config.yaml
num_hidden_layers: 13
hidden_size: 384
n_experts: 8
experts_per_token: 1
d_expert: 528
d_shared_expert: 0
hidden_act: "gelu"
moe_layers: [0, 1, 2, 3, 4, 5, 6, 7, 8, 9, 10, 11, 12]
router_score: "softmax"
normalize_top_k: false
routed_scale: 2.83
balance_loss: 0.00819
balance_bias: false
router_logit_norm: 1.5
init_std_router: 0.00873
lr_router: 0.000256
vocab_size: 8192
norm: "layernorm"
norm_eps: 1e-06
tie_word_embeddings: true
optimizer: "soap_variant"
learning_rate: 0.00276
beta1: 0.95
beta2: 0.98
max_grad_norm: 1.0
batch_tokens: 32768
max_seq_len: 1024
train_tokens: 313800000
max_steps: 9577
dataset: "wikipedia_en"
Below are experts of layer 2 (counted from 0) of a mixture-of-experts language model. Rows are named router (the router's row for the expert), up (a neuron's input weights, with its number) and show model dimensions 336-383. Each number is 500 + 25 x the weight over its row's rms, rounded and kept within 0 to 999. Numbers have three digits each.
Before each expert's rows: "gets" lists some tokens that make up at least twice as much of what it gets as of all text. This comes from a sample of Wikipedia text that the model never trained on. Tokens count by the router's weight.

# expert 6
gets: " the", "'", "2", "–", "N", "in"
router:515526493470498479530466498497530499496528514492530485470519491462482470509477542512529539475533511483526484470533497465476512484520478459534544
up0:509492509500557512519486539505552462530544515514521485494471488474486523501520481492550479495529524547492541537527506508555458537526494492477486
up1:540476470506470498488553464518499485513489495458501511492456503524515476487498480533462514453455507501480532530500497497519529502494509490512537
up2:470492529494510508511551522507491472520499427498485492517471506493531479500468502516488527519492534498489482458507510493447498501531516486517515
up3:489527463496473502459473512529510488504480474463529507536521492536510508499490493514523511494461515520509484485487487525539495478455477504472499
up4:459520491518500495527513482516479471505482513509469545459483497540512556485530495515496460447486480490464526515458483508518555497548475496568533
up5:488517467460509500549494520531514486539520489543547471499494531472499492503490524514478463450467507532472520517468476472479518531519483516464508
up6:496456489539503520502501535481485497484444535455522435485496584503515477525498463556507500507521509520507471458486510527542500501458531513508497
up7:510490482505521540527509514534519489481545499497503480472481538511500536510479504480457512481470513494525507501483500516535528553518479485454492
up8:537498520503484520537492527488472544494498482487529474523554537515525501470530461496501496528522497577512510507525523523501551542483531524501487
up9:521454535464479506464471494437469533523512497503528466526504484502502494493519472524486586509496480485509490483511439474495508497521464466488526
up10:512505542477538502496506497492491512528511479525500478493557539498535465496520431522497510489512485515512509501473518520518506523475498526475551
up11:487520447540512471511522536521527478518497499521491467510526567480522489512511461559489500480528481528471494486518509501524535500511534499510503
up12:471530512518492471527500524557524485516487483452537498523511511501495507509476526471506481505466499522466468518529505519539522501534504429473480
up13:533516510521493472511504514493493457542510491477532477520495519476488484481495499514518552536487486483467501472500554525498513549460500514506492
up14:488496499532541499522478455441518525489502499518436471512499465500492488506494517499536467521525482498513479504502498464503485503497515460492458
up15:507487493512522526477484529526526496504526534474460509481523488480540494501495524454508510496459513514539484529523512531494518583494482516518519
up16:496498472493524503517471493488535486493460511525477486540545513500493517494505521503482517524483489536473530474503483520540495533524479475495539

# expert 5
gets: " to", " of", " in", " for", " with", " is"
router:498448479503486516517509516497525523473488508503509456508474475505528501528507466463512507526518417497510495490477500485496503493481484515510523
up0:506542477465537461531521519459500512490496488488496522493480529505533539498515521441459471503477538484469480534495480518498530501514504514503487
up1:508508494509510468513508500536468502532517479522535541467453529506458525487549524559494535494506535568500519501458498502484481481521499508522489
up2:488490510498513479507482493502487520448520496487504551525490483503471514500464493516467528474485519504544472477517492563479530507482544455527482
up3:469547494454500528514505536551493503485503483522503497486492499488495514515513443466491461507512442510562489487481489484448488527505486476502488
up4:555506484480511474441505487500476542498526525488473513477476486497535493474478520498464469489476526516487482518470470470521525540518523478518512
up5:500478504474483501521519495499534469522463492532495472479491465502541476476510522487455555502514434497507521494519515554492547523481518527506462
up6:498512508464485503513532545528479502508467471503466499502529502487505487488482487527458551532518530503458488502519508518491513550460464488481499
up7:443523507525478481524497511480501470483477497524462506485519491522477513457493453483509472540484484506510471467512510515480511488501543505476494
up8:470522530490517492495483509500529484503459446474486506470491490523533482500473476525542498541523510510496492520467524475537484516562491495505509
up9:531520428492501555467475514509502499503436477520472473479501544500512518475503486483483501520447513526533480532464490501521482549502522518493480
up10:503540472468512506522520519497549542481507522472487523470490527510482483462486488522489492525560476485491491493469475465500477517494532483454451
up11:520490465521528493499530475501505517508507496469490557497539444501492509469459506468493509495478430535518453497470490478502494518516532492474472
up12:517511507522497478518480510483540569554510491538521505474491504519498500482483510518530472510515530505469510484493549507513536503513530466473525
up13:452521522500487484473511498533507542503490493515505485494500588530513516513471513495481508519527424495525533517487485503487496549495484510507422
up14:536521497464515537431470506521499528488509476526462488472506508553451493509451519490486515495473521452518512472479546519497508536523536475526511
up15:517462521465504518455530539499487486491507517441467501512501548578515472493507542510505496533517448523546485489459485499540507531506500480487539
up16:480471513522500496458482519482498546469505430472526477453527495519471506522501480482489488498476534496468471543538494498456474477461527517487506

# expert 0
gets: ":", "-", "o", " and", "}", "A"
router:525521499479505476521482497486523499490529515493525478470520479474497462519469532499525540466536514475523482466532497464479504488521471464523542
up0:497511525452534474472517511503499469480505483488492504460501498524517541463532504521531513462504496507475476522496508535506480534474546543483476
up1:498474473509510501490517535488514517538539515514477510498495495495520471478484479474493502504503547541479507499500498544527481520499509446478508
up2:511450499499490478521491516517513507494477498505484470508477514515515520570477519518492518451531495537475522535503495495469504507456493498504491
up3:478488495536454486477524528485496489470542486496499455478488505469493453511533523538472496509529495513527492470482510540516493541447500515541527
up4:513479505511491508513514522526506499494493493458511494451492517473486491499468509515489491502473505466541448497438521563464549552469471500476489
up5:479513481539462484505499498532480490488503487535521503492480488471465481505530521500470521526476515532518482480450478477532481549534521484491519
up6:488518520534537527485521511512459478494495480489533508514488484483512475488496461502488507484453483487490497487541524454489507515531476495498466
up7:482501496518466505517539484516480509488519508484510531499504490467461545513515481535511530492496497524531501507454499518519478555479491495511526
up8:486477512540473504507486532508524515515499515480492506484532515510488525495563483464465467516475487512505505514490484496502484516479534512536476
up9:494512543526488524530489545527474491479484489459531540521493559490468497502517436519447528448477502471535490474540504491510489535524474487501511
up10:475476506503519435467474527452492509517513436507465512459513535506533429489516500493482473472502456473455501476532559493503466541491504479510519
up11:485484513539479473532506540485476479524519532538514481543503533455493494527506517531501504508509487514473477481476562530491517549494515482492526
up12:477509530482531478522553488493536474494508476494526486489542526512524507510522490506508505477519493538504505494485518494488513537459572525497504
up13:498520523480464521527508479485514480544514499489454507527509496480492471526513497500472549515530507529511422509543467522516452511528549482537477
up14:531501515494453466525481499577458508499511518538465499510510536527470523470508514548481505508482498478513496504512543507480488524442540493446465
up15:483499483534512527550495456462462487554504456487495495504478544510519483542449461533449549514486521507534486516524506490517525550509508557510497
up16:507510457491443495487502502481520464479520466493475464495508513514474473486502501491508490490492521513465497528482536491529483558493523514502472